Weights of a small mixture-of-experts language model, trained from scratch on English Wikipedia.
Training: a variant of Adam for the experts, 758M tokens.
Below are experts of layer 3 (counted from 0) of a mixture-of-experts language model. Rows are named up (a neuron's input weights, with its number) and show model dimensions 128-255. Each number is 50 + 10 x the weight over its row's rms, rounded and kept within 0 to 99.
Before each expert's rows: "mostly gets" lists some tokens that are sent to it at least half of the time. This comes from a sample of Wikipedia text that the model never trained on.

# expert 74
mostly gets: "ensis", "frac", " Townsend", " et", "mber", "ella"
up0:60 29 55 45 52 55 51 64 48 68 46 46 57 62 38 51 65 59 37 52 41 47 44 46 66 42 55 51 35 39 34 58 53 54 71 44 54 46 58 37 64 52 46 48 64 57 49 71 44 39 49 48 51 56 42 73 55 33 40 63 43 37 55 62 51 45 35 46 62 56 36 66 53 41 49 44 58 52 62 46 67 43 30 42 46 45 66 44 59 56 50 51 51 43 70 57 35 54 52 55 50 51 67 53 57 44 67 35 69 39 58 45 49 39 63 43 70 42 42 37 63 33 64 63 45 32 41 46
up1:68 55 52 45 44 48 68 66 53 60 53 42 56 53 59 43 45 41 51 46 56 38 53 49 54 52 52 44 44 59 40 69 58 42 62 43 58 65 50 47 49 67 48 43 52 49 52 36 61 69 44 51 46 48 51 69 52 49 45 46 53 58 53 56 51 46 36 60 64 54 44 56 51 53 40 39 55 45 61 48 48 35 62 42 74 42 59 48 54 58 39 60 50 68 44 72 66 54 48 58 40 44 66 38 48 37 40 31 60 40 46 46 31 43 52 61 67 27 40 33 55 61 37 79 31 39 25 53
up2:78 54 49 49 57 45 54 57 36 50 48 57 40 55 45 57 52 65 61 72 54 43 78 63 42 45 44 53 49 56 28 48 49 39 46 62 44 50 68 56 79 54 40 67 51 65 34 47 59 48 53 45 53 59 39 33 49 51 38 51 60 51 48 46 61 52 47 60 49 59 53 44 56 50 45 58 44 39 36 39 52 57 61 55 58 46 40 59 38 34 44 57 53 50 70 59 48 36 59 48 44 41 73 58 35 40 60 53 50 44 53 64 53 31 35 51 61 64 54 27 58 64 52 61 53 68 44 39

# expert 27
mostly gets: " JPL", " Regulations", " History", " politician", " Spacewatch", " ISBN"
up0:45 37 56 37 44 56 54 75 49 61 43 49 52 48 44 55 57 64 22 58 54 47 40 46 72 36 59 49 40 45 35 49 48 56 68 31 39 45 61 33 60 41 44 52 67 46 52 71 41 48 52 47 61 52 42 62 49 41 32 62 54 54 55 56 47 54 40 49 52 64 51 65 63 45 51 44 70 51 59 38 56 48 35 56 40 55 62 38 50 55 49 56 54 46 57 58 45 56 56 55 48 42 69 58 50 31 67 51 73 43 71 37 53 31 46 51 67 50 47 41 56 40 56 56 46 42 31 44
up1:58 66 33 71 50 49 56 60 50 59 56 37 53 53 63 50 44 44 43 44 64 46 66 46 48 60 56 52 39 63 38 60 56 36 60 35 61 66 49 55 44 52 39 59 51 52 64 26 59 58 33 62 40 36 58 69 38 44 50 49 51 47 64 57 32 71 33 57 65 41 49 52 44 51 46 34 41 36 48 63 46 34 60 51 73 40 50 53 66 60 38 60 52 52 43 65 52 43 35 63 48 43 63 48 52 45 41 39 54 44 44 42 44 53 52 59 58 23 30 38 43 57 54 64 38 35 42 55
up2:75 45 49 44 53 56 53 56 42 57 46 71 45 59 55 42 44 58 51 62 64 45 69 62 38 39 39 62 45 54 31 48 61 38 41 55 53 45 54 58 83 43 35 64 59 57 44 43 59 48 53 52 49 50 36 38 49 46 41 46 44 54 54 51 55 55 42 56 59 65 41 52 70 55 40 53 46 41 41 49 67 59 59 56 59 54 36 55 46 27 43 59 43 47 70 57 56 33 65 49 49 45 65 60 33 37 57 51 47 49 48 59 60 40 36 57 61 52 60 20 57 49 53 54 39 69 46 46

# expert 4
mostly gets: "–", "/", "ิ", "⁄", "^", "&"
up0:55 30 56 46 46 57 54 67 52 56 52 47 53 62 44 53 65 60 41 52 49 39 48 50 59 36 55 50 43 42 43 52 71 70 69 34 38 39 49 42 69 43 55 46 59 50 56 67 52 41 49 42 62 48 36 51 45 30 46 67 43 38 52 43 54 38 27 60 70 62 29 55 48 48 48 38 59 49 49 28 58 56 45 52 42 51 59 43 48 50 43 54 58 33 59 63 36 57 60 58 49 44 56 61 44 37 67 42 63 41 51 40 59 34 57 50 55 43 46 38 45 40 52 68 34 32 39 41
up1:67 54 46 57 41 50 61 64 53 49 48 37 56 62 74 47 49 38 37 57 61 48 61 44 49 53 53 39 39 66 44 52 62 46 59 54 58 56 51 60 36 60 47 41 49 59 53 31 59 65 54 44 47 44 54 61 53 52 52 44 64 62 57 59 43 45 35 52 66 50 49 53 47 59 56 36 42 29 55 60 52 47 57 54 69 44 56 51 67 55 39 70 42 65 43 73 60 53 29 57 46 40 64 48 44 36 43 45 65 46 43 47 35 36 65 62 48 28 52 33 48 53 41 64 39 43 36 54
up2:68 59 49 56 57 57 52 62 39 55 47 56 32 44 52 57 50 58 52 64 65 36 75 63 42 46 45 51 43 53 40 51 50 33 57 58 48 46 50 57 80 50 49 68 46 63 40 48 55 46 51 51 54 52 38 32 49 42 37 51 50 50 41 43 54 58 37 65 59 60 51 58 62 50 53 51 42 37 36 37 55 58 53 52 61 51 39 51 45 34 41 58 49 49 74 51 54 31 66 42 36 40 60 53 26 39 57 55 45 34 55 61 59 32 36 48 59 48 45 28 53 63 54 44 47 71 53 46

# expert 23
mostly gets: "c", "w", "b", "v", "l", "f"
up0:56 38 58 37 46 51 55 66 44 57 50 48 51 64 50 54 66 57 37 50 49 52 40 48 74 40 64 44 39 37 33 50 67 61 66 42 42 47 55 47 54 53 38 57 58 55 51 59 45 39 50 50 54 50 38 61 47 42 46 63 57 46 66 61 49 45 29 48 62 64 45 62 60 41 47 42 59 47 72 39 63 54 35 46 39 42 65 37 64 55 47 48 56 42 62 68 44 45 54 63 39 45 76 61 51 35 62 46 72 39 69 49 60 28 57 48 67 52 49 41 70 40 49 68 36 32 35 42
up1:63 56 52 54 39 48 65 65 53 59 52 46 58 51 71 44 55 40 50 48 62 37 57 51 46 47 50 41 38 54 42 63 64 54 62 50 50 58 49 62 47 63 56 42 50 45 57 35 58 55 50 51 47 47 51 56 57 54 45 48 47 57 63 51 51 50 32 57 65 58 51 55 46 55 40 40 61 36 59 56 62 36 65 46 66 48 61 49 54 57 39 64 40 59 46 73 66 46 38 68 36 35 62 39 34 37 45 36 71 45 48 51 33 48 52 65 55 35 36 28 48 53 41 70 37 35 35 55
up2:74 54 47 56 57 55 41 57 37 54 53 57 44 45 51 51 62 63 55 58 62 47 72 69 27 48 43 56 49 43 34 50 54 47 40 55 50 45 57 50 87 51 37 63 48 61 45 49 54 47 53 45 47 55 37 32 41 55 34 47 42 46 50 48 56 46 45 51 49 60 44 50 54 57 46 60 56 45 35 29 66 50 53 50 67 51 45 60 55 45 37 63 55 53 67 62 55 38 63 55 39 41 56 59 33 43 59 60 48 34 40 63 63 34 34 49 68 65 54 25 56 58 51 48 40 72 47 37

# expert 75
mostly gets: " −", "^{(", "-STARRS", "/km", "′", " there"
up0:53 28 50 38 46 54 48 75 52 52 56 46 54 59 51 51 68 58 41 52 41 53 39 46 63 39 58 51 51 43 33 47 59 71 75 30 40 47 65 36 61 51 51 56 68 44 53 66 49 36 44 45 61 48 43 55 52 35 40 64 54 49 66 46 50 47 36 49 65 68 36 60 53 45 49 54 59 47 55 39 63 56 33 52 41 58 65 43 53 54 45 53 60 47 58 65 42 62 58 60 54 26 53 62 53 37 74 40 67 36 62 42 54 35 63 48 61 40 45 44 53 40 48 79 31 47 30 39
up1:71 66 48 62 48 41 59 66 62 55 42 41 39 58 66 47 41 39 38 53 57 46 58 46 56 47 38 49 43 62 35 56 62 50 65 43 58 61 48 61 50 63 53 33 54 57 55 25 66 65 51 50 44 42 46 43 43 51 45 36 56 54 60 58 36 52 29 54 62 54 48 50 48 54 54 37 49 46 53 65 41 43 55 60 59 39 56 47 61 61 34 71 49 63 40 72 58 43 41 63 56 33 67 49 42 42 49 39 50 43 43 48 42 37 66 65 52 31 54 38 49 63 41 70 39 42 28 57
up2:73 60 56 40 60 55 59 69 39 59 49 56 36 58 44 54 43 53 56 62 66 52 67 66 43 51 43 60 39 52 29 55 51 36 55 55 48 54 52 62 77 53 44 63 55 56 48 48 60 52 52 49 56 54 36 36 54 42 32 59 45 51 48 44 56 57 33 64 57 52 48 54 53 50 42 50 45 46 35 42 58 60 59 53 57 59 46 56 41 35 40 63 54 52 67 51 44 32 62 46 40 47 60 56 42 35 50 66 47 43 40 52 46 30 37 38 62 64 45 20 56 52 56 62 41 75 46 41

# expert 17
mostly gets: " Cinematography", "citation", " Distributed", "่", "    ", "FF"
up0:55 31 60 33 46 48 54 69 45 58 49 53 45 57 41 46 71 58 43 57 54 50 46 43 63 40 58 44 34 40 48 57 58 71 69 44 45 50 49 37 58 45 40 44 55 43 52 71 35 42 49 42 62 55 32 51 59 36 42 67 53 44 53 49 47 38 31 46 70 59 33 65 49 40 60 54 66 41 72 45 61 49 40 62 37 50 66 38 54 52 46 50 56 47 55 63 34 62 65 59 48 42 51 64 54 39 63 38 60 40 53 40 51 34 62 40 67 51 48 39 60 41 54 64 39 30 32 46
up1:66 50 47 55 49 49 61 69 54 58 51 40 59 58 75 41 44 37 39 45 56 46 64 45 55 54 50 49 41 67 57 61 61 51 62 39 63 62 52 49 39 66 37 41 40 59 52 30 52 75 46 50 53 37 49 64 52 65 47 41 43 62 62 55 50 50 36 52 67 62 48 46 42 49 47 41 46 38 58 47 39 42 58 47 67 43 62 49 74 60 37 66 44 60 39 73 58 55 37 60 57 41 53 44 52 39 41 35 66 42 43 43 35 45 51 55 58 26 46 34 44 60 48 69 31 36 38 49
up2:74 57 43 57 63 54 41 65 50 57 55 61 34 51 56 46 49 53 60 64 60 43 69 63 38 47 47 48 47 46 29 47 55 46 47 60 54 46 54 54 68 47 44 74 53 61 43 42 52 34 44 51 55 49 38 38 50 43 37 62 49 50 41 49 56 55 40 44 60 62 54 53 61 51 50 52 48 41 34 48 60 64 41 55 63 46 39 64 39 34 41 57 47 46 65 56 49 22 44 43 42 40 61 56 39 43 57 61 50 38 51 50 53 33 31 47 62 52 51 30 59 66 57 60 44 65 47 38